config.yaml
init_std_qkv: 0.0312
beta2: 0.95
weight_decay: 0.21
Below are experts of layer 5 (counted from 0) of a mixture-of-experts language model. Rows are named router (the router's row for the expert), up (a neuron's input weights, with its number) and show model dimensions 0-255. Each number is 200 + 30 x the weight over its row's rms, rounded and kept within 0 to 999.
After each expert's rows: a language model's description of what the expert responds to. This comes from a sample of Wikipedia text that the model never trained on.

# expert 45
router,181,194,219,218,231,169,191,247,185,213,146,216,202,179,191,223,193,234,159,166,154,228,191,253,185,212,184,226,173,180,212,212,238,237,185,180,201,185,213,208,204,159,213,274,169,218,243,245,188,236,218,164,214,242,241,192,210,202,165,210,208,205,176,261,200,196,171,248,174,186,211,210,156,160,215,231,194,205,209,183,207,182,184,174,199,174,178,210,159,209,201,122,147,239,181,191,207,166,236,178,141,155,238,170,232,202,148,161,168,217,184,212,205,199,221,201,202,173,219,186,180,189,232,144,161,188,171,162,177,183,162,235,180,153,196,209,125,172,189,175,212,236,116,194,269,127,191,198,218,261,184,183,199,185,170,161,245,187,224,152,227,161,161,180,194,249,227,234,189,182,183,201,194,187,200,209,179,199,192,169,171,182,241,230,129,160,211,205,194,195,204,144,190,233,156,190,233,165,207,250,178,194,201,230,155,204,170,210,166,243,241,220,216,171,190,153,168,214,242,242,181,148,158,293,190,202,203,256,179,197,203,211,243,224,227,244,179,185,227,198,215,226,195,213,168,202,205,203,201,156,209,179,178,164,177,176
up0,158,201,179,241,145,199,175,244,180,174,259,183,239,204,236,193,217,199,197,163,243,150,244,244,230,161,247,227,138,211,238,133,226,198,193,266,205,185,174,160,239,231,200,262,224,218,212,141,282,190,200,147,285,161,119,220,220,207,190,150,188,224,186,196,213,208,243,207,170,217,191,219,166,221,175,206,191,169,144,174,161,190,144,192,231,272,191,195,202,159,165,255,164,206,225,252,208,180,205,161,188,137,236,191,219,184,189,261,197,193,176,195,192,185,175,158,201,201,180,170,197,226,189,205,224,210,212,160,193,189,192,142,227,210,204,229,223,267,178,194,160,224,194,215,207,190,229,156,221,198,212,218,179,248,187,165,170,205,185,234,167,226,179,212,253,208,230,180,208,214,197,224,207,156,187,191,201,180,221,155,198,173,237,190,202,207,201,217,130,209,191,271,194,193,233,239,206,198,250,177,186,209,228,219,218,204,218,240,192,191,181,188,190,164,202,229,203,228,198,200,135,253,217,199,190,195,217,246,210,186,150,204,235,228,203,171,215,223,189,183,215,175,221,187,217,250,209,245,204,236,195,219,217,216,218,178
Description: Single final or near-final letters and endings in personal and place names in tables and lists: Per(r)inelle, Andre(w)s, Mon(s).

# expert 19
router,227,192,193,181,191,239,213,246,176,196,142,188,152,222,209,209,188,210,168,192,170,157,161,211,181,193,217,196,166,216,222,211,173,195,164,200,218,228,253,179,279,143,232,233,182,228,229,193,213,232,242,190,249,227,230,189,210,203,176,247,230,209,194,251,183,164,147,264,183,241,172,222,154,190,232,187,172,216,181,218,233,185,183,189,218,208,205,188,157,221,231,186,125,211,213,187,225,192,231,205,208,161,213,183,238,205,199,145,168,185,190,216,237,137,249,227,150,202,224,139,186,169,242,190,189,167,186,223,201,230,136,191,203,197,234,206,183,212,228,182,170,214,177,163,262,139,260,205,226,213,170,186,191,219,160,222,225,194,208,205,186,174,189,170,218,262,233,189,209,154,209,155,218,175,195,218,185,154,224,192,152,170,236,304,151,145,171,198,205,194,210,187,200,255,199,181,224,148,184,192,146,212,266,215,162,234,230,189,175,196,183,214,210,165,148,156,196,137,230,241,200,181,166,222,146,217,222,188,172,194,231,196,239,203,213,235,179,201,181,212,205,206,157,236,213,194,173,223,185,226,197,156,203,197,162,207
up0,193,172,214,221,201,190,235,209,157,202,174,205,197,255,217,203,224,227,225,255,213,148,190,261,193,164,236,214,167,190,202,213,172,207,196,214,212,211,204,230,218,196,193,228,230,194,189,268,186,254,224,223,176,195,218,217,254,240,165,187,204,205,191,207,199,238,205,214,207,201,201,182,142,166,257,201,213,184,207,198,209,227,209,172,269,234,243,195,242,213,228,205,178,266,206,210,201,144,216,214,216,230,216,224,239,253,204,256,172,233,226,186,213,159,193,251,195,248,164,164,203,190,188,174,267,157,191,173,176,211,230,165,191,241,212,215,186,210,188,143,85,213,223,162,217,129,195,134,168,223,172,219,232,220,241,204,226,190,221,182,197,184,182,224,193,207,225,173,212,253,200,192,207,216,178,217,179,194,178,186,242,219,222,93,190,113,217,207,168,220,170,176,211,232,137,206,155,208,175,181,191,186,227,218,144,191,177,232,152,185,214,201,236,208,158,173,224,255,209,236,211,215,170,228,209,200,239,240,239,217,238,171,236,202,176,217,213,206,216,187,197,242,247,186,210,187,261,244,199,177,205,196,230,195,213,175
Description: Dashes, colons and line breaks that start list items or follow section headings, like - Pleasant Ridge, Stella Maris: Impressions.

# expert 20
router,214,175,207,193,233,188,167,234,166,196,215,187,208,157,209,214,248,257,201,212,168,229,192,257,171,245,223,190,155,184,250,208,185,183,172,178,200,198,182,238,234,167,219,269,159,202,207,213,213,157,228,189,228,266,198,167,220,221,201,199,239,189,263,220,152,197,184,206,246,193,215,176,215,182,242,232,153,209,253,239,160,175,173,196,257,148,204,175,205,216,219,161,198,204,222,148,241,170,190,172,224,195,218,203,190,222,208,161,163,168,167,162,180,156,204,261,169,197,202,174,139,209,232,122,196,144,173,178,200,183,180,212,203,180,208,235,202,164,206,212,158,237,140,169,256,100,233,251,227,212,198,201,206,199,169,183,218,277,216,167,204,171,163,206,205,223,190,202,206,189,182,149,203,189,203,164,218,176,175,221,128,188,218,221,217,190,178,144,164,205,214,189,216,227,175,210,202,153,220,192,183,200,247,204,124,212,142,222,187,219,211,177,201,177,188,201,201,188,188,248,210,162,189,266,207,222,210,248,176,150,228,164,197,200,245,226,175,146,191,222,190,194,203,260,213,210,190,201,167,212,195,200,171,164,187,181
up0,209,139,191,205,174,142,191,162,204,182,117,212,185,205,215,210,235,200,194,188,198,239,203,188,181,175,170,171,205,158,219,214,166,202,212,184,249,191,191,193,199,210,210,223,200,181,245,201,214,216,223,191,226,252,206,182,156,186,206,173,192,216,187,173,173,169,251,202,207,187,201,210,194,154,139,203,203,179,212,270,159,230,199,186,182,168,165,258,178,199,219,218,150,133,175,251,239,210,162,148,165,218,259,181,221,173,180,191,207,175,220,214,224,192,230,183,183,176,262,198,178,201,199,199,119,100,203,203,176,211,218,194,180,201,191,185,234,179,218,195,192,200,171,216,163,165,240,234,222,183,217,204,218,181,176,237,191,185,187,132,204,221,214,169,201,236,198,213,260,201,222,217,253,192,171,195,236,228,253,220,247,213,251,235,209,194,218,224,201,170,199,230,227,172,186,147,203,200,213,268,197,202,180,212,190,213,165,202,254,215,224,195,215,180,178,203,226,226,215,161,196,161,224,225,218,226,141,176,168,143,162,157,259,216,174,179,179,220,244,202,258,193,113,207,208,184,180,92,196,185,211,173,142,195,207,188
Description: Inner pieces of non-English names, often vowels, plus Cyrillic letters, such as u in Liamuiga, ul in Gyulafehérvár, oy in Irigoyen.

# expert 61
router,183,190,200,138,187,211,138,292,203,236,192,214,176,167,186,211,155,247,194,213,221,210,185,196,216,220,201,203,144,196,274,199,210,205,171,176,211,148,236,242,253,172,194,253,218,232,199,200,245,207,203,166,230,192,183,212,200,210,154,199,223,235,206,213,196,171,207,252,238,198,171,242,194,183,239,258,202,248,219,215,179,171,183,195,208,217,215,154,184,244,211,191,164,179,220,180,237,175,212,211,196,158,234,182,218,155,222,137,153,143,145,193,182,186,198,248,198,192,224,160,153,193,239,149,182,171,163,212,246,192,126,170,194,170,216,233,207,189,210,191,228,246,133,153,187,158,192,250,219,191,145,216,224,215,189,198,234,249,218,193,211,211,177,211,172,197,197,192,232,155,252,159,211,176,212,254,203,164,213,207,172,176,226,235,125,190,211,204,162,233,217,152,150,208,147,148,200,205,217,191,213,195,223,216,167,215,170,203,220,252,226,168,204,152,180,149,175,184,240,219,201,154,167,234,204,149,209,187,183,205,177,213,200,207,238,210,173,181,175,180,180,247,195,168,216,176,188,190,204,169,160,213,168,158,246,199
up0,233,197,219,256,202,184,171,198,168,125,223,192,229,243,201,247,235,183,239,220,260,165,233,199,170,165,235,196,111,195,219,241,184,176,151,246,146,274,178,183,232,210,191,222,198,220,213,273,180,179,172,124,188,190,207,213,176,191,202,155,245,242,223,293,177,197,223,217,212,210,190,212,190,211,208,181,212,246,217,239,235,180,218,242,200,206,161,144,192,199,214,191,215,214,218,173,144,212,199,178,260,192,181,211,218,219,173,151,157,227,203,280,149,221,216,192,164,211,191,167,208,185,183,195,212,169,215,235,206,192,152,170,179,200,170,292,263,195,153,169,186,185,135,182,218,211,156,223,180,156,187,201,183,188,192,162,185,191,234,189,203,216,202,165,222,204,145,183,184,221,216,223,223,186,183,259,169,232,201,189,233,213,191,166,180,175,199,205,217,202,218,233,189,143,206,172,190,218,229,173,197,231,203,205,177,232,210,178,191,203,166,145,201,133,196,207,205,242,183,194,230,217,178,197,223,215,206,196,242,152,179,210,214,214,217,154,212,229,215,235,227,222,238,156,219,217,173,198,226,248,204,183,214,207,207,252
Description: Capital-letter abbreviations, country codes and letters after capitals, like US, FIFA, NIR, SUI, and periods in U.S.

# expert 14
router,182,180,155,154,203,188,141,239,149,191,175,190,170,216,204,214,149,217,168,219,211,223,156,208,200,226,197,201,198,195,214,175,216,219,181,214,231,180,248,215,263,188,245,264,176,229,199,205,212,222,260,163,202,201,221,178,187,235,170,210,175,186,260,235,222,219,155,253,178,193,200,213,205,170,237,236,193,180,212,217,173,190,207,237,236,251,218,175,223,237,283,218,185,193,221,138,252,138,244,211,197,159,227,200,225,194,230,179,187,146,186,197,177,214,213,235,162,198,204,140,186,194,267,118,177,110,230,212,188,229,187,231,177,221,209,234,136,191,237,188,183,237,118,191,203,115,208,227,194,224,190,217,204,213,174,218,266,216,203,174,207,196,202,232,200,201,202,183,232,170,194,183,212,169,218,247,190,155,200,197,159,222,192,236,150,223,204,158,193,208,194,145,164,233,145,180,189,218,231,242,228,178,220,222,194,216,188,222,219,213,194,167,224,204,166,172,213,205,227,253,223,171,177,254,227,200,227,184,196,198,220,208,208,209,240,217,184,173,228,207,229,214,249,263,212,203,223,222,170,178,174,200,191,145,214,199
up0,210,218,206,161,219,229,202,192,159,193,254,222,182,200,175,205,227,186,168,185,221,207,163,228,151,224,120,223,183,216,165,211,185,195,217,166,217,178,207,211,272,177,164,228,204,222,219,161,189,179,224,198,210,253,238,195,212,159,210,205,185,237,174,198,161,222,254,227,253,180,160,198,179,237,200,143,184,233,238,144,200,190,234,203,283,198,203,154,209,272,212,207,192,175,206,216,212,210,207,159,190,177,181,235,168,169,206,156,204,182,191,212,172,204,141,229,204,197,177,149,160,203,196,170,176,209,204,214,237,193,167,226,184,161,175,201,201,192,197,199,252,181,194,174,175,179,222,187,203,190,200,221,176,239,236,241,273,210,207,171,222,218,144,229,206,213,156,224,230,159,199,166,241,196,171,229,199,179,141,223,235,190,173,145,205,178,218,239,228,213,197,163,224,223,158,240,198,216,114,172,155,212,183,121,169,158,192,174,249,180,253,232,207,212,171,197,179,220,234,248,180,185,214,231,176,182,225,214,204,246,228,171,178,256,215,209,181,219,229,193,183,195,216,154,227,160,201,223,111,198,167,216,132,185,160,211
Description: Middle pieces after a capital letter in place and person names, such as z in Uzbekistan, erb in Azerbaijan, the period in U.S.

# expert 8
router,200,213,185,170,243,213,156,250,229,170,183,189,209,199,169,249,172,196,113,195,191,185,259,239,169,238,204,203,172,190,197,258,202,210,209,181,199,207,263,211,220,144,178,266,204,207,203,194,228,198,239,178,232,179,146,174,202,193,147,226,201,254,197,248,157,147,161,219,210,239,193,234,208,172,227,241,190,199,212,262,240,134,194,203,239,157,243,158,162,210,228,151,173,166,236,182,240,164,225,198,181,188,248,172,167,187,198,142,133,176,159,191,196,167,154,204,147,239,199,177,186,179,235,149,205,199,185,163,189,220,170,196,186,205,232,217,201,200,241,141,173,267,177,186,247,189,185,200,218,207,189,239,181,166,172,235,251,241,182,194,164,139,148,203,211,256,210,236,187,161,200,180,224,217,215,224,174,191,210,199,188,202,227,255,197,144,181,198,211,205,217,150,209,252,229,198,200,172,192,155,165,216,225,193,161,204,221,200,212,212,191,198,212,192,166,174,175,161,214,269,186,205,207,227,195,201,228,178,178,193,205,203,234,204,229,207,208,161,258,174,205,245,168,235,218,205,181,221,185,207,194,223,210,162,156,243
up2,207,235,176,210,255,242,154,187,199,190,201,204,214,193,185,189,178,206,223,192,191,174,223,214,238,170,115,197,192,163,221,222,213,234,205,208,198,156,196,224,209,231,217,202,181,195,245,204,212,239,224,215,217,252,195,187,187,245,185,182,198,245,169,286,177,188,191,195,200,228,169,225,197,158,209,181,163,217,166,202,191,221,201,213,198,140,228,203,123,207,193,192,201,252,187,236,230,166,190,216,150,215,198,260,270,184,212,212,133,226,239,154,198,196,246,136,180,220,182,244,231,168,260,154,243,199,220,248,141,196,136,225,219,214,224,208,218,198,228,148,156,263,222,205,249,173,190,190,234,225,178,188,215,186,197,164,172,163,195,222,192,190,213,202,244,170,298,169,194,185,180,185,214,169,212,234,193,206,150,196,98,193,187,230,203,172,220,230,174,253,190,224,174,178,254,230,224,193,237,224,157,184,175,181,229,195,157,197,225,219,199,178,200,205,168,241,189,178,194,209,196,179,232,209,191,226,191,266,173,211,203,187,217,194,243,192,252,229,202,171,189,219,169,188,155,215,187,170,180,159,210,265,189,211,217,200
Description: Semicolons, colons and list dashes, chiefly in taxonomy infoboxes and species lists, such as Kingdom: Animalia, Species: and name lists.

# expert 9
router,216,194,193,214,207,198,192,258,200,213,167,202,176,170,200,220,201,189,181,186,177,225,227,252,202,232,202,217,174,161,252,224,221,232,187,192,227,211,189,170,214,160,254,257,180,144,182,214,161,147,277,184,231,201,213,190,244,196,212,250,232,238,251,232,226,181,136,221,198,165,208,184,205,141,251,237,184,186,224,202,202,158,204,207,205,202,221,141,200,209,204,153,178,183,267,153,220,135,268,189,187,189,213,187,179,174,185,153,190,200,160,210,186,172,198,199,164,182,204,165,190,161,226,169,180,173,213,184,222,196,146,190,198,201,201,251,176,159,240,159,190,245,181,191,248,134,232,194,202,244,174,192,169,214,178,214,199,226,234,189,188,201,164,177,182,247,211,193,250,246,210,163,179,188,185,198,214,177,241,233,164,140,204,246,168,170,232,160,189,240,261,126,195,203,174,183,229,145,196,221,149,193,232,242,140,254,205,217,161,201,245,170,235,179,156,199,184,191,189,262,171,165,212,237,195,193,218,202,211,200,214,227,258,210,244,224,222,194,215,185,246,217,141,190,232,216,167,188,187,203,165,201,207,189,183,187
up0,207,183,196,210,177,239,172,284,199,204,167,224,186,206,220,187,214,192,224,191,246,188,162,167,189,196,190,163,217,221,238,136,213,210,168,181,251,224,187,206,204,175,139,179,186,212,198,198,200,186,234,192,210,227,189,193,237,208,237,251,224,231,188,247,235,222,272,225,199,182,232,223,156,206,193,170,133,178,170,206,190,193,160,215,241,153,239,146,222,236,178,166,198,249,159,124,180,215,237,196,187,253,213,210,189,202,164,138,156,217,162,164,181,177,225,221,176,222,210,160,207,177,157,174,194,197,242,208,253,178,176,189,188,214,218,239,226,152,203,188,204,259,187,221,223,165,245,195,225,221,196,212,145,171,204,216,206,192,179,191,243,209,202,211,267,258,234,214,229,174,183,158,171,189,187,173,234,172,159,182,192,144,182,270,186,203,210,185,203,266,229,175,225,262,169,195,230,178,265,183,183,146,151,202,168,190,214,202,161,213,242,178,222,205,193,165,154,202,191,227,197,195,127,207,215,220,161,200,214,180,259,212,135,171,213,203,209,202,197,174,225,215,187,161,218,192,253,159,171,212,184,165,189,178,172,183
Description: The comma after the day in month-day-year dates and the first digits of years, common in infoboxes and tables: July 8, 2022; 2021.

# expert 4
router,187,215,187,166,188,232,185,240,220,178,169,198,184,179,202,212,201,223,188,143,162,194,190,193,203,222,197,223,189,123,240,198,217,223,168,218,206,211,220,201,267,222,233,267,169,170,232,216,207,197,215,194,210,223,174,202,219,244,151,214,199,197,248,216,194,173,169,235,229,196,195,219,190,150,225,262,226,201,172,202,229,159,150,179,194,197,238,187,168,218,208,151,177,192,163,237,245,133,221,210,166,204,200,156,228,192,222,165,194,190,186,183,165,209,147,213,131,262,160,138,171,209,275,141,206,132,170,199,200,186,169,228,172,220,226,233,208,216,197,147,157,259,192,184,202,124,209,204,238,203,170,188,198,214,178,204,273,231,190,212,192,133,187,213,209,252,185,179,178,196,192,153,203,193,160,238,189,190,216,242,147,135,204,219,165,184,225,188,224,246,234,156,183,233,178,215,226,204,190,220,194,159,224,155,199,201,209,220,170,249,220,180,233,126,175,173,209,186,203,249,196,181,192,236,183,199,220,206,188,204,185,178,229,221,245,219,205,173,223,171,236,251,228,217,214,233,154,175,156,183,163,207,201,149,205,177
up1,174,256,234,252,188,183,165,204,194,175,178,200,215,219,189,157,183,123,177,229,222,222,209,207,166,232,253,237,168,198,233,180,210,240,220,163,253,169,223,188,253,191,197,215,182,247,142,199,216,175,216,178,233,217,174,203,270,247,203,179,164,240,205,223,198,127,199,174,180,209,181,190,213,199,240,210,198,186,207,198,166,234,122,191,213,167,279,174,170,246,205,250,208,171,203,193,157,134,184,202,212,209,199,153,178,195,206,231,218,274,148,202,230,228,170,205,228,228,154,175,190,239,171,191,189,211,248,234,166,196,197,269,194,205,193,205,146,184,212,229,181,221,204,179,172,226,210,169,155,172,218,193,210,176,231,226,213,221,266,181,241,239,258,185,180,204,243,170,181,218,184,216,244,150,194,214,153,257,242,193,192,209,205,180,191,161,238,228,188,208,205,156,166,201,183,196,225,253,207,171,196,133,235,181,208,300,193,184,196,198,228,234,203,170,229,178,214,208,223,211,191,241,163,188,138,229,241,239,175,209,227,225,199,222,237,169,197,184,196,186,193,191,205,217,191,233,170,157,229,202,217,199,181,192,179,189
Description: En dashes, hyphens and slashes joining numbers in year spans, scores and ranges, such as 1900–1940, 3–1, 1959/60.

# expert 51
router,194,225,149,163,225,251,159,208,231,159,164,186,197,174,239,174,228,181,147,218,219,204,220,237,170,203,207,167,129,232,233,246,200,199,162,210,190,214,225,225,248,187,207,243,216,204,238,180,176,190,268,223,193,210,169,165,208,219,161,259,212,249,207,219,196,171,182,229,202,180,204,219,126,176,216,262,143,207,213,209,238,149,192,224,232,191,264,202,169,206,210,198,178,222,194,217,210,161,241,196,192,220,213,204,245,220,185,158,159,205,215,196,161,219,203,225,176,214,206,151,189,189,237,186,200,208,189,149,232,171,168,229,165,204,208,214,205,211,219,119,168,236,169,184,220,163,229,177,210,186,198,202,175,190,139,228,263,221,191,119,225,147,213,214,241,194,209,270,204,178,151,181,231,194,228,167,197,223,224,221,173,197,205,220,150,141,237,177,194,218,203,177,194,272,212,166,180,182,184,176,196,193,217,200,191,219,192,182,204,215,218,208,218,158,120,184,181,204,239,222,165,209,164,250,163,220,200,167,191,196,224,252,201,248,213,237,182,173,258,131,223,275,157,184,203,201,177,194,231,178,190,187,211,223,215,189
up0,218,241,181,201,245,200,106,257,240,208,196,237,183,221,249,178,207,190,206,183,135,188,176,164,231,169,212,145,254,195,233,262,222,246,243,213,228,218,281,232,189,224,218,198,204,175,230,220,204,177,161,227,161,205,163,239,223,204,182,170,156,182,214,246,253,259,137,207,160,132,215,170,198,140,188,234,186,170,168,226,181,176,176,206,177,231,208,214,188,227,201,234,179,186,248,180,155,155,260,235,176,206,235,187,152,222,241,248,235,226,204,215,233,196,152,224,168,166,190,195,217,194,180,197,193,203,197,163,208,192,213,212,165,258,165,213,204,172,210,186,211,226,211,219,190,150,137,163,198,241,177,201,161,174,163,265,211,166,210,211,172,200,201,223,213,208,214,216,240,188,211,181,201,211,205,170,214,158,207,205,174,189,161,172,215,201,171,251,236,204,166,137,206,252,215,190,226,165,228,182,199,230,180,196,216,241,212,194,195,166,263,173,238,183,151,170,243,205,222,216,239,210,197,194,221,205,161,229,202,235,233,174,209,194,176,184,204,179,181,165,205,225,188,128,189,189,202,186,137,220,168,190,179,219,195,183
Description: Word pieces in physical descriptions of animals, plants, buildings and colours: fring(e), orang(e), larv(ae), dors(ally), fl(anked).

# expert 38
router,221,211,179,201,188,164,171,223,147,215,164,197,173,216,184,226,203,218,186,232,167,202,184,222,197,211,178,195,153,185,187,243,203,224,183,185,188,198,212,184,275,202,241,265,160,214,204,219,194,219,253,193,234,235,219,211,190,205,139,236,274,162,237,247,181,138,211,270,184,220,156,176,192,163,290,276,170,200,220,233,200,192,193,234,204,200,229,134,179,182,225,157,140,197,222,175,210,119,214,188,191,131,231,148,208,190,183,176,192,186,177,199,196,195,189,183,167,205,228,186,147,215,203,193,176,182,192,216,235,211,177,204,228,171,202,211,165,177,235,133,199,233,156,195,205,175,197,211,212,238,172,166,206,180,165,202,228,239,254,205,165,202,186,193,190,257,218,220,193,209,151,198,218,232,245,218,165,189,180,213,175,182,216,209,147,167,204,171,195,225,213,182,190,209,161,178,190,156,192,177,213,211,211,200,184,273,179,196,197,272,215,175,273,159,222,183,151,182,212,272,202,190,144,235,174,233,225,187,190,148,211,178,216,194,249,189,169,182,207,178,217,200,208,225,232,196,171,170,145,186,172,240,170,179,216,179
up0,204,191,231,197,166,223,195,195,185,168,179,192,157,162,207,177,242,170,174,176,186,252,212,217,180,280,186,223,154,239,197,226,191,230,228,158,182,210,230,153,216,193,259,210,173,229,207,218,166,218,243,208,236,175,207,227,212,193,196,240,183,194,209,220,253,185,203,256,226,183,209,213,158,217,219,178,222,206,231,240,223,163,228,180,225,214,234,138,174,161,264,194,199,211,210,160,163,160,252,221,190,210,205,205,233,163,186,182,147,241,215,234,258,186,193,175,173,167,214,195,223,154,184,208,189,187,222,215,219,209,229,194,175,206,188,183,144,178,209,220,231,161,191,187,224,210,218,233,224,166,245,200,162,195,230,225,221,164,218,177,227,260,206,224,257,149,179,256,199,159,205,176,196,134,178,180,141,145,220,180,215,222,288,191,203,171,216,216,199,193,209,195,205,183,233,193,255,213,206,177,195,229,259,204,217,264,202,185,221,178,249,209,252,173,200,184,196,175,132,198,242,235,184,217,193,200,180,198,167,211,255,172,155,173,199,193,230,164,215,174,194,166,176,280,212,217,217,213,259,144,221,138,172,163,163,176
Description: Table-cell pipe separators in sports and chart tables, and the period in Op. or No. before numbers.

# expert 24
router,194,200,232,137,199,185,151,252,164,208,176,197,152,161,196,201,182,228,199,162,182,171,182,266,188,171,210,226,184,135,255,177,178,181,162,182,178,185,227,217,220,170,193,225,200,196,179,230,230,188,216,187,220,221,210,186,230,211,179,238,215,223,203,247,237,163,208,232,198,188,193,187,230,205,266,188,195,218,206,225,170,166,162,188,263,233,219,187,213,221,228,167,201,206,235,176,208,192,232,204,215,185,224,203,199,179,172,154,154,206,203,222,217,178,215,198,180,249,214,155,193,175,247,163,203,159,205,126,252,210,186,229,189,190,240,249,207,227,214,189,139,249,178,162,251,144,244,179,273,213,184,223,168,202,200,201,246,247,239,163,183,188,187,159,243,217,268,182,209,180,186,191,187,200,176,197,188,137,196,209,152,207,226,273,167,187,163,174,139,203,205,169,159,229,114,194,200,170,235,186,199,196,217,200,173,224,219,228,186,258,214,135,224,123,201,197,210,191,227,282,177,170,184,255,166,244,217,207,204,198,183,222,189,239,256,216,203,181,194,192,199,224,165,188,245,189,197,219,188,179,210,199,208,198,245,207
up1,196,243,176,192,178,165,184,199,198,168,213,214,226,215,162,230,196,194,213,167,185,185,237,226,260,148,213,253,192,230,217,226,224,221,219,172,235,209,213,182,205,154,183,226,212,216,214,275,282,173,246,147,234,273,195,182,185,239,183,156,230,186,206,195,241,228,179,202,194,218,211,166,143,175,207,220,242,186,289,194,186,241,163,195,187,148,181,220,198,215,187,247,205,246,205,183,209,181,179,189,242,220,219,188,229,177,203,195,181,227,245,148,204,171,145,246,168,155,236,197,194,164,155,160,228,206,205,173,246,143,181,209,226,198,194,219,180,148,201,174,186,254,211,207,157,135,200,172,219,212,213,163,233,272,170,214,220,204,252,224,207,192,200,207,181,235,230,173,178,206,146,169,235,176,243,203,258,188,186,166,246,165,180,157,172,248,204,222,163,229,181,196,175,172,167,187,223,222,143,181,210,210,215,247,187,204,173,214,180,202,204,192,252,169,181,212,184,138,215,171,212,264,185,254,182,245,180,217,200,157,192,209,216,237,238,196,177,199,182,197,172,194,216,216,206,175,206,141,207,186,216,164,182,191,226,149
Description: Biography openings around birth details: born, opening parentheses, month names, year pieces, and surname endings just before born or was.

# expert 46
router,231,207,172,171,215,201,178,234,195,192,185,198,161,170,212,261,233,232,166,190,163,226,214,290,187,223,228,192,150,135,186,204,216,226,165,214,204,164,211,225,231,160,218,292,211,226,240,194,237,199,248,191,215,230,178,179,204,247,167,246,231,187,218,200,193,187,209,278,218,211,210,223,154,212,231,241,197,194,182,246,231,168,163,202,222,185,238,183,189,213,243,201,184,179,223,148,281,141,232,206,185,167,208,189,221,186,218,165,156,210,216,162,197,148,175,242,159,199,189,150,205,184,205,179,210,185,192,176,212,188,147,212,188,171,197,270,220,195,208,155,209,228,151,155,275,131,223,221,243,198,186,180,185,196,179,196,214,212,191,177,225,191,197,222,217,184,257,221,195,192,154,175,169,198,181,194,182,151,241,153,159,195,246,223,159,156,215,186,224,233,213,195,201,260,156,210,210,181,174,188,199,237,253,220,204,212,205,248,177,209,187,181,254,161,210,149,204,173,228,252,230,163,183,262,169,212,229,169,177,214,154,192,206,211,220,253,212,185,215,191,185,212,211,224,238,205,203,236,206,165,191,186,185,164,228,184
up2,210,215,220,246,178,159,232,182,167,244,154,215,243,229,200,188,191,190,196,178,208,190,163,121,181,189,216,206,233,211,202,127,209,227,218,174,197,208,196,253,252,186,150,243,173,190,171,175,191,258,219,151,243,219,243,193,203,266,211,205,226,211,167,212,216,243,223,163,183,215,220,209,229,209,274,185,193,193,194,182,193,278,184,156,202,159,220,211,163,204,204,169,205,215,197,209,152,150,176,221,186,183,191,162,151,199,215,229,179,205,204,207,247,191,215,202,198,219,161,130,189,227,176,220,191,216,181,239,282,289,215,220,226,263,173,129,187,189,226,179,191,193,187,204,177,173,193,167,137,228,220,218,207,232,190,233,191,238,188,211,153,248,211,200,200,222,233,184,271,230,190,230,179,219,200,184,202,211,205,174,181,221,214,211,174,136,184,199,216,164,211,219,151,212,189,244,252,190,221,213,195,190,154,162,172,196,227,232,233,199,248,146,235,216,206,174,223,178,219,183,207,151,200,183,225,229,201,257,224,167,230,174,236,214,200,186,191,187,175,194,211,181,217,179,239,243,207,202,156,279,176,251,218,163,207,198
Description: Pipe separators between numeric cells in statistics and results tables, plus semicolons after dashes or percentages in compact data.

# expert 48
router,206,207,182,174,198,203,200,232,189,228,184,228,185,151,208,208,176,207,117,166,232,161,186,213,146,205,207,202,178,190,187,192,190,228,201,153,272,208,228,200,220,183,184,276,149,213,212,232,226,254,224,198,211,220,194,183,225,193,166,273,246,200,198,229,188,165,218,285,207,229,206,202,216,167,273,237,179,187,250,252,180,160,208,199,192,164,206,152,159,210,266,162,191,216,215,220,263,146,268,183,227,170,220,196,239,233,174,171,161,189,168,230,209,166,228,236,196,206,217,160,185,188,216,181,186,190,179,198,233,216,151,215,209,195,212,198,174,219,251,144,185,229,136,166,285,163,236,237,211,227,219,211,171,185,158,189,208,205,223,199,202,182,197,235,218,240,267,208,217,196,192,198,180,182,184,183,201,185,227,176,137,200,222,243,165,141,200,186,229,239,222,219,185,208,218,186,236,186,223,161,173,220,222,226,159,231,235,221,251,245,234,191,207,150,221,181,194,184,201,245,171,175,212,262,140,193,214,206,215,171,199,218,227,237,223,220,198,157,226,199,207,209,163,232,217,215,196,235,211,212,196,196,185,190,222,256
up0,149,218,233,140,229,228,228,259,184,201,227,208,187,179,207,166,235,190,93,186,204,173,197,166,140,198,209,143,220,200,193,239,195,158,203,169,207,195,227,172,190,224,169,202,208,198,174,188,212,189,198,221,228,234,178,200,155,247,156,198,201,183,209,202,156,191,170,106,209,176,227,209,268,166,155,240,151,198,200,215,216,144,198,248,236,207,243,193,124,206,195,236,174,193,224,222,240,215,228,209,211,195,219,148,234,163,178,240,200,157,228,218,268,225,188,207,254,253,205,183,212,187,215,207,133,200,150,193,145,246,215,199,207,222,237,218,199,208,189,174,196,190,193,210,241,230,185,189,179,176,217,186,167,171,135,184,176,211,202,175,203,196,164,301,164,211,201,217,178,226,182,182,163,216,197,195,196,238,210,162,211,195,198,246,198,206,263,206,189,207,226,191,200,233,221,156,189,211,209,219,170,203,182,182,239,213,108,183,173,146,227,205,199,186,190,167,190,149,183,205,214,206,201,162,177,205,277,206,163,203,206,181,201,180,179,219,167,202,193,188,214,217,162,184,186,190,211,212,197,229,273,174,157,207,181,223
Description: Pipe separators between table cells, especially after a name or label and before numbers in sports and election tables.